Below are experts of layer 16 (counted from 0) of a mixture-of-experts language model. Rows are named router (the router's row for the expert), gate (a neuron's input weights, with its number), up (a neuron's input weights, with its number), down (a neuron's output weights, with its number) and show model dimensions 0-127. Each number is 128 + 32 x the weight over its row's rms, rounded and kept within 0 to 255. Numbers have three digits each.
After each expert's rows: a language model's description of what the expert responds to. This comes from a sample of Wikipedia text that the model never trained on.

# expert 17
router:107109124148184156168110145114113144087113173113136130211208175112130139173133103177123157181142079117100151161144183118115114106193156076084140145113146128077089085109102118144129122156141153123160185134145133120144148191173086160106205152048119109147092139101161127099136155097135158187130188100109111090159156154143148121100142122115108117123151064114125114142099085095147149192164
gate0:122183095115179184099100149095125110098099150086066085117134115141092121165134122194112127145126098152146146195084148084162133128169143076135122118160149128124133080132087060108099126125161129135117134095062187135176151123110142113112083116058173117112049098140140218137149165132168089152141106083177142114120141152158115102135123147130070103160156156089095127124179157116109146198122
up0:087140107123183211102090175102039140101116134113130147084115145170148071181111109157081115114171142072133166093102183096120132153101081131138097093129172152132092088080140128095099157110092160101109107110079116100154094095118122117146111077075119106168105130130135108157106123143136116097105141054221104139108158139088109145118141066101092116163137141162172116133192092164152115122121
down0:107167156144152131162119138045170131139145158093105117145095085113123101111101148130158064098108141151171136134114108190186157076127113106127173116161091128084142121162163149156162099110110107125173209146129179136153138152169111063150071090135119110107117150086050101122093151069129109138127095160177158121146090228089110130158110103131127082116096111100083190118114137106167120112145
gate1:130149116147109150090134146119110135115106099138096127104129125101161152140062163117176091160102088144166119127170160063163157177110133165170158183102161087093100103091142113197060099111139122100136144109139109069096150205152131159126130090102148094056134092175110121130128166109131047160138130146059164135178091180186106088162158113095158167127161190139154114153160117136137149114143
up1:131138134133221164081144161077106131154120193082136103101162152048180073120110162156110162154102150124127105115132128093152199138167090137165127149116121087117106122107120180120122085173104170139143163115122122122122145108128196149129122167186108123131124161126119171048115144182091159133114189096158092089112139157099164088152104185118066136100138120190120145172126179117130094123150
down1:179188089083103130130141150126170089103156129138117087079171162160075121138132111168122147125181122081150148101072129103161126113196125151114145192119131109120128144137161102114132145160152103160102138121176116114151105118066153110117160015094138123115115096123150115071152198090122195146091143077160079081121141119069118131028147089118124124136150130146117111151131166134108176142142
gate2:143127096141181170120131135125108082114141125137148090180176199137151155164153092160094130139150111155112112154115126088129105126115218077127089154100079094088169106150141184094160106197091196118131081171070123147067126158122122129097162083109133100078093143143147151152177142129210089152144145137140117160098083137132074102137111120111153102187163178139091159122142103157121132167166
up2:075133100135096121137180105084104053112144175114098189120150089158152131122166109077098078160165116165110055085170115153106100151098153097143080154107096132100142134153188172209079119129111156112119113186165174092152107148132144092129117145119079107154097176181169103162098168154151123156120140069150118128097166108116166184148123152094131125113106141130082061127136151134111156149083
down2:127105094144129149159144105145147167105093130086088098102157076085189142139123127139058182065104166143150150149153154167123076079146116151165160167129108124121072137118075115119093132116079130155136114138173132080178152091174126122104156147122087131182086094126097122166140161122182106079094148176122073179136088115093072172187096142134110083095127181063164136143135133167168140113154
gate3:142119102138141117092105138151099141155137082095147054188083130090140145143117116172155162137143096146131160138071159093098163088134190147196168149139149122081107066139077130137149108104106174146076095076134103132118098139135093112124093140127098121154181105180114173188157155127083174178090181105139127074094165113111084145133125060118130064181122141138089076113133117125085085145151
up3:131135156163156104111145101106153156105110149130113159132219119134119130184141081092119099057105097085087089119102119110143126173093111091131147063182088145151183114142120042120094172182136172129122142174087184154179128151115075137106103108129130128146146039095100131100126106145179100130112117138164131206138174069122108145122104129149130182083117076141147145119114117134118155154082
down3:137111149103115086105158186203133134094124153109189128105121153177076132080050135154155073104153151152063132101192141153138135163106157141134121065108149144112151158106156174135138137103101126086142101176121131082143073137046165078090203109105157166129119139156173132122080120100120126134095174099074109098130086141128150137085127163128160149142161173143133167078111172131123144171114
gate4:097063127044109188130069109137122110132104116121136154146071156122111167082119138122148150131095153117117134156091148146143070139085081107080177165123121098085117154137059140094187099151089131134156092110151105149097191149140134139130140094171175134115100118147110099087164176098185159123142161152085134124147135151132114089064154111076119072151130074117159153126116104171077194104186
up4:162147138123062129123124136162167188163159151143130112172125120132096133085124106125107153115151131084062166088117167083086112186095125083118104098106136111127116147177145093109129187084171096123144174116148134127083119076071122145131108109054095133225131107191118117129105108117092167098161163141099111087083098148105133129172109125108157160203079088100160126083196173136115134125122
down4:151117089104127134163138189125161100163180142109157154071126151144100151139133042149138112102130120109147152154163159145153157144060155150126101105107140087106098079116097180163113161074153165114159094127102145112192125158109163090106131085094103144179143145127152192112138120091123151146138124091055140112032131105155119124099161115102082163182115169106221114112105073169130126106115
It responds to: Final or inner pieces of foreign surnames and place names, such as -burg, -ford, -ov, -ic in Smoktunowicz, Robanov.

# expert 29
router:105139087131217153119103102127120179067116171106131116169116119144117112153108063128089104195157140127121119114140114073169132114185157111090122089101103107125081103118084144108097107089150086086170141113176133161171119178174073053127199132033092116144106138119148114082126176094163124162135130099119114120132158134136132092123168147096134109075163073148124118137087152088139171157144
gate0:154147097151170127120150079095098157047126174120080078151145074154096112145161118145104110119172166126137143193112155108154143101171161089105120090160114095095137066130084058132112189150111103103149117087108126153176133088117116067113095141069158137132091077140129174084110133084139136146104116115139126103074132127123120030131096119119076112141133108056132138108100141108094100200118
up0:124099152101121129176094090098023158118103129113142104142098101151137050158096136130083134136166140019094166142115166103111116141053134092147119065099143141113092158076166116125138162195073105104115096147144142093111089098133103129149090103103177142140128077070122168107125100142156150100099136110167125102129144136121143125151128085089114156200083150153160123112106108175160110119085
down0:093159089141125171112038115056186148163148070097103130131105104141106083134133123091130108124128150153167133162089137143114140123102162100137135126161123093100114106114128170136108103147117155115155171128117190208161101130151128094137065106129096078136124127144084142134123161084187123170149079140185148091153085212109127107162078112126110094116061139160122203135186106131172094162136
gate1:123147098158174146058131146144175134174100106132133114103108130055183108093107151150159128131171121122176098109147162095111127160077202151100136116079131114096151137079137174142073104131119137116156106126142125128087191163173159168114158060135119105070161108126112125128088126071196086177170141125072125138103128146113046085160115133130180143091117168200126153162129133134105154133160
up1:119142121153131121081130083045094079100117174125156098144177169082156115113133205131153105157053158157150115148137110099101146125123068130209110149153129107092115097119111136166140076135104120111109104130169178120133133104137180128155096144143120071122116142096110130109113157162062126121119141135171119105097109169105168121163135174160080157080118184226163113216122147139146110111143
down1:167141067134075143183133133123129111087156131087156136096139123164079112155143162151124145124148107007133166125035123133127143079174141173133134220193159091091145112129087099122131091140124098168102125126175129096130082172109179154134120092107142135139174135145128144077140143113127178130146128121150094115110133097059122142082152096156129102160198131103143078164125118166108148161132
gate2:110134101126205174102131133126135121120122167144148116195132118156121159134143125174100111088113180109155098114156124110109106081106184088124091132079057081117117150132102212134123145189075180110169131118108174160103115133116150140136185076102125080079099128115164193148211123114188068145155110153095112142112136126175102131138128144137104126167157111122097106092156151154117191175180
up2:074128111170164157123184103118153106120140160113102198089102142175135113138133125123121099104095111140108122059163118108135159144118161164087109127083119114050119142082173146157125131104183129080102132187088185112151139176153137133102075148102095127134103117151180186132096195132145131189158123080148071122110157124133165193117066113119098082107142125150085071117171163125081131147077
down2:136121058139164155173164157135148137127120125103136163105045101076152156108157090140050203109131108155192161166135152151121075074121142143144175166147197133133131110121123093074134146109085107166160043105122140108175159168155128149101131141093121190149164134121075144114106086151148156133081124121123149114165108118112096147065122175116106107113133209108162119121096149103140169139120
gate3:106129109136144113155097046154143124144126150084146135180072135136180174151123135142147169075117161159187143103112141070177155120106173128131145116071135122078110109097091087117143067045145117140169117085182096134116148159171109116160087110064081097148116077148103134161116120108140099126145071103092109113129139114144157119089149109106176058131169116121072065069111139073121131132143
up3:145109162119132115144166136094082144131106133126106146130197095099092105155092100093081105099119102103109126128112111167151132146124085067108144086159125196123169148155135118100105170138138164169127149196084192195201157114131101143097120167138148099087128122081136090133059117147105107131087119166183122209152120082113135185162038112171105132092084119154163129168098117114096139135118
down3:119113162136119087091097166165110150106130098127201140090140080207115146131045094141126121143147124110043135137128101135147162149065131127101144117102151162140168113106092096173101117094088147065120106178136168120193135108086155110088179131071156088164074109147145107096128115077110157113136145118100135094118121141145124171134144164124161164147188160184175192174126103172166112133118
gate4:137121062046138142100084077171120133144089172091106129151096139119144190072103115153170123077076064093168140126122144096127071129093099096087125153106113090178114126156101155156179074111171173115099099112141096103125184089149129091093129140092119115115105110109071076138167173074170151108118132117114110091125111135098096093070157145080144071138121118166099150139087127183130142110108
up4:087117114109093131146083087192170210117146182104119091068112107165153139058155161095114118156126142122146102103097162108089155130142162127122104190077162099163101144127161039100090118104174112105125126070170100124101087135066131106181137124052080132154105108159139137122113155086126124128136172126068115136115150145127138124174060136107161143113083125101086080105155151133095112103104
down4:101175164142099091145081125127134116142214140147084118051118148131105135131159107123165105086106110106121142127173139138103158085081163120122083149139137114141134103144098145160124107068183108125087126110146110121163165147141099117149157125115078136145153077090177199117161160151098142100152102065056211062114184149173103133113160111177115138130131063085171087146093128092116082140141
It responds to: Common male first names and fragments inside personal names in sports rosters and tables, such as James, Jose-ph, Da-ve.

# expert 35
router:109131118123154114144093149212064156134117112156183108159101170114113162157119108112110103159127123159141143131166137122187148094139146069102091146118163170086046093116158121177113099096146053178197161143153109046103102168163110088118178104103165093156124085143104147106122148085073171147118165127081101148142165133153122105094140097137151125147077100151123104125090115118202121143156
gate0:124153100105116172175145118149130126110098154096088127141168178105133174107137108125092107096183164148171191201100133108144152085175138093113164100130187168092101111100107093122100168179068110156120110105102177147120144153146105108074059121094177114086109116118151198170139125128147125131155171101127155111074123116227083054122116143127126084118110126117126194092135127104127110163135
up0:113091143129150215201130159064061159154091132113138127105133127134094053139094111157066128133157105089177142174063143116115100124079137114132101090123142126143120119127142125112122228151113098139147096114093158099173118085143139171126091073101138109121152126065116082085141113155146106171144151091132171101133170144125111158058149101145105121146113152087150142142154105140208123093170
down0:139186151099149130119162158111178120133138144144090086149133145175066108132113122168146085130117150184135131125082100138144166147083149157132163143087159146098071156165098078130141106148057154086116173105088132124121130154102079125150006079126063128128110125127111119136114115086142126160159106134193097119075092143094062118114069114138159092067107113137163179150108184116147119103127
gate1:119110174111181116084113131159118098122118130164203084174111149087165113116120139182182114125109127116106097172144152135156197169059191157132123151101178128041113143101077147206128056168149115144111164136164074068136138164175167163114139081155088076117150140142138127082134122110100099120138143116070151103147141158131064099104122108095162160132129127154127103137150108149109154111144
up1:098144123113185133073196106060088122158096164127155150118181154074123122111150166125105094153067146095101098124138103087105140166117077212150146180149125137084109160122111077092090108109092171137119087080142150159089174106125159089179116120132086105108126137144136171124089152147140136111132138173169143128090142183100193133172140174096088119149117146140093144198169195142154130132145
down1:161116095099096182212179109139116105055099143129167124128151102166096094098128131135124136167162120048152148092057137123127136103178107172147166183163179105132163123130174100158142128127172067141077114132123134090152110153158183152111191140113132140110147163150170084089178135097159208124103113120139055108079123120079140139127119098110077108118123130163138140160156133115092159139162
gate2:167165093129207145166138180162135117088137129118186108150138139120176186157216086116084135104107090122199165149163130131151119120121157116126118106125106115124132125154109149138120091222133151125175136122108164116094106157131115152162141062134122069106145110178196143166187142066177100111131163119122140195104117080135113103106102153156129132147139165139072089151160173143133185155145
up2:091162105101157129198108112169132100099139145112096153087144141134148151112123162142101109110179126206094082106143120102131108208113151156107069106104128120064144139081171146130150134124126190079087126132140127121132129151095150175090108128144072127158141107175193140167138180105129132118161167078145097145104185120068200204101084112117117110132160111097093094158103135122128144203091
down2:117141081103102133090106155124130171141104172132149111118157096152158115107102144140113195116123124130162155141052148108161113147124090115138151115178111159113128089104140138054109104135104156107162094154131151066165179069085099144111161194167111189187073031094091128097139124102166097096084113161115129133140109128094106185135141125122131090079097180089124176103117120113106154198172
gate3:072131128094113138098099116122141109160161063160148079176097158112152180107084103178124083156146131163114125128069089087146109107171160101152112154107144131111094072194105118110123101063164123125126111105153101113177165099151076116072069124084167110116099071178105100160107110132110145183126131155121109051060157119173128136110109074112120064077161103166118105147120113093113103126146
up3:225118156098170119101139139132098134130108155117101165094180123134120075128148141041116110072117075097083088095082120083126084123101085108117119124131087154156142122111127132108130159122078153153130156177110136179173140113091127102097110112133176164139117118095104121159119104150130144170115097117178152174137195042113112172116085123111118169113130064155136148127112097139047196095092
down3:137118136150147113132123139110091163106108096119191147136136073129064162161052143174146131172124085126055113072114162175044137145108130152136154143091194141085131143115124125164171210116096166080117145146159095120188098146062122094112168088114150094174130121132169106103128103106109163108111175171116110178090123105141108110125151114091163122156149172118148126152178139193145162165117
gate4:088081161058124167093119096194134162133094123142146100145072167138131116086172138136154117074135089166156160135117102130186084089098108097102188175129152157107119096127086130171152079134156131140161055093162101113104122145154085097095112132121161123139102116189099105149191166150154181084157164178141131131186125129147123089055140089112149066122130085172113152145145127169135128090133
up4:099081146107049157128144178155146174135161161100066130136132140116158096101143136037104119117172119125104158103118147138102102158117128085145114123060161111132111120161171073131085155060188153100111131153186166128113085109086112110119121112094065138184136146168103103126179128120114155117176120090089137100124150148131152124145072137091199182135092126090122110082169171087084132108089
down4:128093146108111188142125098168137138121174168096122130073085121139109134150174113204101126092122087078127111135194160148084137164116126134117080171130171083130106082093100127133130158081136156138142178122155196104123124160119133114144198118094077142163163103188162173125116119122111131163156145098018126109165096169176115176119134133155158117108083129123161135165151133135099051114081
It responds to: Colons and words before dates or values in infoboxes and list headings, such as Born:, shipwrecks:, Elevation:, plus early, late.

# expert 32
router:110099105160145147161143110150114167097133210072154202157158190159087104122151082130110090204210114076091127085108160105150115126148130095084096126189109125132086085095111150105122124074159117140122164152155130147145113207171148087134165128108113146156095134127123170103194155160105143141139145117116100164117137145163128107129170098123137121105059115125104083136115090089146159177190
gate0:159076106141149166125110101121088173080123130079103149125178171144141106163130078129082115134193126070123136111068181095121121067158100102051112091162135140156095093085123138073097148154151148181131130112126140169155149174139099064117081155079170136153111076123141203100175145136128128155120122097167097108112162106145129087154160111106093130168132079124118116075108070122131179157166
up0:115134144090131169169121127077041155164069103144130060124088112100110149146110082128095152092139171123135117145087138157126150101115125117132139131125161133144143144127112186097119153148086126130165113171066133115133117117144046154086076087058216087162123090106119110133111113074234060120121120134192068096161143144116168125128149100109116147174151113089147119158134116130142128122110
down0:081127108141157091146100101113163184082176157035125181151133151170121101203134120116146087127134144120130137166053135111133173089176098121111126082160117128102103067161120080120110117137137146162132135119110113186216145146175112073149095139115120149148098109134130190136154191125124158153136113134176125138144110192130125077135110040102114111105049141151130120119153158089119147134125
gate1:192092134132135146097119142232116107159112170165122064107122093156124128132099155146156116101110115174125052119185119117162170109115149197096137143142160114045109094159148111194146150107176121095079135114176093095125182139182155175135126075105147130094097073164142183135074147106132134127128178162132106117125160192157089076138128120148186107094137115142145123147129112104133120120119
up1:141132106152170098048131066101103091126126136115181098157178177113160145139151126107087132089113147086087106103090190040152162095152152137102107125138074117090117076124128129097110119148098147141083163121129162155135216132140219125135135152165080133164099121134109147112123131190093152146109134142129109126093131144102164124159148177133082168108159130184120134215113116085114086164137
down1:130139054134106090141145075120153113080164107086163155126177159193102127121185130114147130119194115061123124110028159105139105127159166096139152174140118041132162080131135134135097128081103058162100156119130143112161106129133150116119118088122113145150151098144137138063150147161089164157073118149165128108072172142098079166115121118074102100152083134176111111183099133116125131167124
gate2:108144064143165173155150065105137138120150188138120082138136216135158213136187155107111144099169146151138096158150096128111103105078168143113137156090089086118101126162130150145118149183151154128113120161153141144101108174116159138153127157111169123113122116159153172142203194095173151135140132178131071152084089123118111153115132131135126102220165182101079064106128094115131151141102
up2:094116105142161120102148115150116090084115115167082156150110117183104160097153139067109107117159087178124108068153129151125154161103155115155116090089103145063077106157166151138092144078079146073066166184156142169137098137155191077155093130158147100140142149148185108138077151120151094149114164082138083098094144117083167196133102134103106128140130106163123068147090171149121154133056
down2:124121140143140120114120137090196121077131138120085075122086148113201138149081134160157161140189108184149110142160163108117135078132146159169177120116120136102150053110060140113131153092149135152190175187166133104132160165122131132100094150155148133161085068130119137193162125083172118086055149122150130145136058119127103135121093147116079116094150193071145119121161116140132142171184
gate3:104111123108130123117125143124127098123212126126164101171031156080142199118130170211174139125102135142120058096085149073128097134108153141152096158125107147136101109143075114092188050049116102187137162114133129127155133134166122079115104169161152158145112081162119135132091126170078111174115128119159137089043122100126085143146126148155142120136150142112088109117083117122169129111125
up3:139128173141130105115194130124100209088103160123058171112171147174119088138171085067070118080171087105063117133128112084123124144132098075105096147108121163142146134129140158116156126161121122148102146120093114195166127132190113173103159167160084130182113116095137131121128128169123098100159077115162177209166150090113105146125058114149129174158115116107156174146087097154106163125110
down3:160127150182145099097103121130126151138069136121162107121073173159066132149054132153178119160100097149053118143136137156095117142126176145103126146075137151097081163100089140165110147098071118095132093163159151089127139120097122078119208125120129123170152135135237121125145188078112141102123103178052084168140104104135122156150138094133139160157182145129148122134134111171172161142096
gate4:092121120094137117126086084171119097067121148140134114129102096060138087103115144089160133108098095066176179150079127139139042117113116052136163181116156072107111120135068159122157118118101147155148106140131121148119181173144090111093134106149184130112120061209134137186170211083177123123098172106097152116152108116145077096110130140123115089119159113154079144123120133087108133144142
up4:145086123122100110158132131160179174131156169136087188098147091129150120064165107075066152121165112079101149126189181142103136179120140140132134103055153160178146091141149117190136132080147122083130189164154144142093088108099135123144132101127060112151159174190146097112177155109119143115137165118108072083114195127096122110152136104176163127173069129124123072121106136100101174135110
down4:145108162111131128190152121164140104175186161107123115122132092138131162128171108181148078101143114059125128191186134157111134139127141139132130086111122093144149070154037156132110124138116194105092177146128156150150142163093121149090138129116069122128153182137151129121186181163086131135188137117071110133119132165190152119156160097149157133152076093061157140186074134169105080133100
It responds to: Final pieces or whole words of country, state and place names, such as Argent-ina, German-y, Louisian-a, Australia.

# expert 26
router:045132063123148173163127154120069138102080138121194130142169161116115178176111134103124072139156125086123175111143141030151099168145130135116113145093088139072135106084109096163161173116160120103152195158141134147155119162177059138161166115146090108144058149119101137081156162131155158123136144079102104121116187135110137122070142165150126093145121059125138146100107091121147136110109
gate0:102107090120131177130107128138113139114127178140093094160127163174105145129140110203102086127136174147170180195048171172131124111153166051107096104122137135131132072086110067083116127182124055110144124083104163110114166154155175124126118122089140175155121085178125163078161119133157095121139114106154151115137185116172136132154142160152137094145085110078153145081151153092103166130061
up0:164086109071156166093115126061097189109102134146123044158136112157162116161075110158111116122136160080198150100069135135171156128100123134150114069129156186134134131099147099159077193124064123099131136158117083150151138053150097147108149100097122148184110134122090166092143114096167088119177127108108133061134109160150118100120182095122085132121125169162160106114146147140173183146131
down0:112167153149142142125114161064080115135151112138113091146094133170120096140105114186153051123116154153087087080082172122154120126154094109121097087216103107155117158116094163134136092154101159154174165144080154161162137105137083088094044139129107157152127156074151158125110138127090142126185124122112154051117086120131121128105128120168161092128131093066088181176166143111166089068137
gate1:131081120148177128068128147143097123147060111132124131179150145153189125126068131184167095142097154109159139123095143090164126160069174188149096170081118168073168132086119140213131130129156121147117142055188100075127155157179135199161116089131111135102160109119126164119140147113135092118165124092097104137142141158186102074065119137153158143128170172162129126098124124158110173129137
up1:098161147114184113053146117076068129152115207084135123133148160084173115093138142118050104134027173106087143100132090093144147117103122106189109124151117108135067130145117119132125073148068112143146137150176146137116167075136129140148109155182140102157152160158131125106145137126141132122109169154188140139083129136113165142098135217124101170124099133180137159177099175105129114161166
down1:217117121108111127150134105071098133111179146147101101121217117181127143120093130134147095134177192106126128106073129085126164092174156123148145210130108150106094109184120099122106144106132047147077114102114146106140113141117139137142136112168143091143160132166199137078135158136094192134098165153162124100130154131102104159068124135092117079187109080154134157107153168132104199125157
gate2:088090110108172141095135171164140096110124138115173070124176130147187112165163110134104119144089133136196102098160134086154080170110187102126098141072084077111114163150168190100116118152122154074147115151141168194083095134091107149126127108134114084075121162182165149149211185079141131109114102159182111188097117077095103095096105103149146134163137126109072135126118134089128132112121
up2:073170123111154109115125069136119114103154096163107156094106110234108137155117128132125126106138136200137133088173060127114162197121094176090083096127141122076102136117145092126115109136122070057083158142165160124175099159183157101107105126119132104148146133187171114154091132133145157154141193087139079078127146104081213154127103101159122101142120108132114081115114165140105153173122
down2:106136086116095155139104129169163148158089159065072141210147104126216100129156166113090174091133120161185136119117121097140117140152123107085132139127151112120102108122072095087107148079104156159166135184067112112164119112129132135113136198116141170143114126146066103095098151188167152106147095161138141146094146153159080158150123166114140117071079226082133147134147148136153120185121
gate3:080139071079142152067101096112134088144173093133114111138086158100194165123105122179082169136108132158134138126125145100117129097088106106158122100103137149141034127130115062142165090168154140147155129110138114075154146141205110115115095180119139138093177152183104111126091173141126069117109164143164090067116192100168103133120148124130113091137157136182092100088126151037123141121146
up3:137095154108131108137145125124125150096092172087113131129223081177138110181136134093095097097140094102079141144104148082122109131129123107143166128151106179141161158103116129083142181154080187126172135172103100192179131094089074136118117109150193140091125119106152089144110088230144092148111058149148140158118171103098126140152106199142158121104090125127118135141060118126135109102067
down3:115104130174092132075089131117154155126128114088155116104124109153077128128094180132157144159139165217050132072100096135115104171143152170137159154131175123155163141073105165129143101091111128095135116174131199113137087070103204060064198159118175130148102154128109172111108136115162130115114139128099103097109111150175140142051165147119124154148079145133107121136182100161107171115127
gate4:071147125120116187103071107194143101117049071175075115126128144097132138104134185185138115110129147105138122122134156163128073080119117070100154138093147149153110125086105143117127083085153143123148109113133101134162163095109138092087125074134169164078140106168073079111194228088161111115132130161124143097164137110107135079080117124125092082118139117132174142156134098193144159095122
up4:123113144133077146174133131169151175162179183136103113132149082105101121080132128127116131130124153079114118115113161126096100172103102116149121135045180098156068175166094071082113149054139125142140089139138144088123111101062142147164106136085087180161114110150136099108144154149077119182167147125066126084100130168155096132120114094129200142135131120120094070085210163129088157161114
down4:175115165124178125171147155095152134102149088117070126058115134194126131185102090117157087093125129097126120130188118152077127151084149165092145158077194098148095090118121136189104138114116139140103189143166144092170149150165071168093181083125099143185177074134179170108154085101093086145127157123076153088125131145115111136123141145123172170131083112126171145138082110114108079111117
It responds to: First pieces of ordinary lowercase words split into tokens, such as re, co, mo, com in modest, cooperate, composed.

# expert 22
router:076086108190167152129106108137105128161122164169179084194134209101121138185099124149129098193136083137092155133139158094144135144131113124118131164149099073110108085137113121066145165106114091125173164145114120165140167144181113177195174112123170086177110130142160097073117122054111171135139149113124135128094165131187102089105135159091092134113094096112133103155149056122130117188131
gate0:074174096098155170078125096103123098126078131105153084133075174126113118139168102165156109179166112126107161150108144118178185084097140080128128112161158086108156078084130093078093130146137096123148133157092182144105153146126125115175074146075190180086154125104121165045138134140187102165134132140147115104074118161151116067164147131102115135123165076060128158130168154094119091117128
up0:101089085087108170176089114086027122101102152151107088123149112108094140155117151129135094181133168106147178129067194150077129152119124115164104040110125120118152132184135108117105176125102123095133110180121101089114133063156094120111113081094194164144112087070116147043133108128141116142132153104172116150122111111110162152131140092124154146109100135167122109142117129152219157106100
down0:087156164137108181148139136094119099127106101096051104100079109143088126091125139139169102120142142187158124129023142117121172111130186119157149143108137108131117120153103100184172142144035100138166099163110157179191150135168145118152043080147093086150166161113128088144141155084095126160111085135154131107132097090089090115102103120102085129110074120140110182130162158093119124096100
gate1:093091113162123096090147097175106157190096121153174109113145150131140115148067128160134109107151100124160082121138155082151138146067181138106177148110096127073129135145162121189074137143139159100119136091124085161110128151139127161107150041151129106082185076151146128135105148110128108137152162077079174130134157232190061095153135161164153088144144142163176147154158130136125155172130
up1:112182128135148162066146119067104102152110159117174118119180159062124129099157146127082153167037181108119118095171146099155168102129099157148124172136178111143105101130114125123146057124062142125151101124161133181068180113175164146138129144148098085144162149125147138134118155133099142096131137136152065126153104173109134130148124190091095137145146170163187097208104159130130062165137
down1:094115077135075126157142107163157128090183159153074105130173128146113147119106124187125102107157141078117149046087083129086139070092126119126129216094134112085097110128173125153111156131167095150122148130111098122117104153143137112100163110163095175073204126122136105062166163066083179110126112117162129110158147148083126136079078096134099123183102106089164114114133099129189151085141
gate2:108057098168143201115194123106121132151140171154115113124171196140153120188157128135141148148104135140162105104122141108196135133095122104091131130093101101067124138141141184115171169152085152099116133148104116165129070211058148131146150125152162071074133147166170133175179147103190107116149107161125125176078145138127122105114151152102129138170153146094054147139191119150123145150093
up2:068101099087141112192153110095133078128140127111141195129121106149199184153173125159050095079133087183131113100150096074162101165092116169094099102096173148075118117146158111162111126107100132061107117146145113109106113114149132076123117101127100123147106183182161161131116140141149106179140157071163075144131150120098181208139111132103102109173139131164086129148107181112125141142085
down2:073177107163156114212139093160147132097096136099116125094105100052168131103139132163093154058127095138180107073093167151142102134152115139148155143158123167112105129117139171123134110115121179172146121172099140081190122147118147152078139166176083113148100111090121110158153142147176091123106094169144122127138080080127102159045073154078105107117092177112108181147131153153119130200145
gate3:096135099151099099088132106117139103137130121112104080134104184100177112129040129184188151103146116157124085132093111072130124120098127080095165124134136120100101072161103091095166033084129120151137101105088051158082172126113058132116091112111037134149146121158093137142117182127071111164109149131136118091121180142133136161113084151153142127117147127151071114092126090109129070153109
up3:143118151121108111127164119146082166106102145116107171156137107178112148182151150065079126088132146109077105141129116166089133153097106085109119157129114157146142146140086138156156146163131169148150174167057137166204104141108108141093120160109157127117104120066123070113072118115150068136104129145175156180177124055043124134129100134130164125118044105090096159141090148175082118090078
down3:093115138135169149123141141169107095085144165060233142110125151170118141176041125141107075140079165128107130164108141133109126163100123119115161119087132127122138183116146109156127108115137110122131124140168144113151093119084171120085219093100115164137080153122130167171083097149104117103116167118102099117082129128134143111119108145167170143193157180110123077110212117152106160133214
gate4:105115097053107189118057064215103125120081090133095146160101175129108170102125171167141152093119081118122116167111155134152098119130115099110132148121113068131140115138130103089161103109111162165138101141124126104148187152131079133092136140164133138128137057168087087159185212135181167066082137141159104125136132135112149092054141066115130098152140145126129160171127105144095103103151
up4:145064160141060132154107151160159196118161139104081108081103111132193127056132131041092111120127150092121160120086139103087112122106168109150140137071141118136086170165165068103122165083158143124126168130123150111114108082069105092143105126060090089159117128140141129057095142074120130140160143109081100125133056135134143131146092123126165150152090126108105113131138163070079076122102
down4:105093154045074163152080155136177117148170152116126139077154184162093120129141060115120061100108081078150107125194120178122163135105198126165124095112151114116142103136121135123044150074174153131129191159104174120161132172130078086122136119113124110116145084147183155087151151158131135117168124212105121160150125136163134183133147150189124122128149126115161147145100115152100097119136
It responds to: The prepositions of, in, at, from, and word-opening prefixes like comp, con, imp, pro after a noun or verb.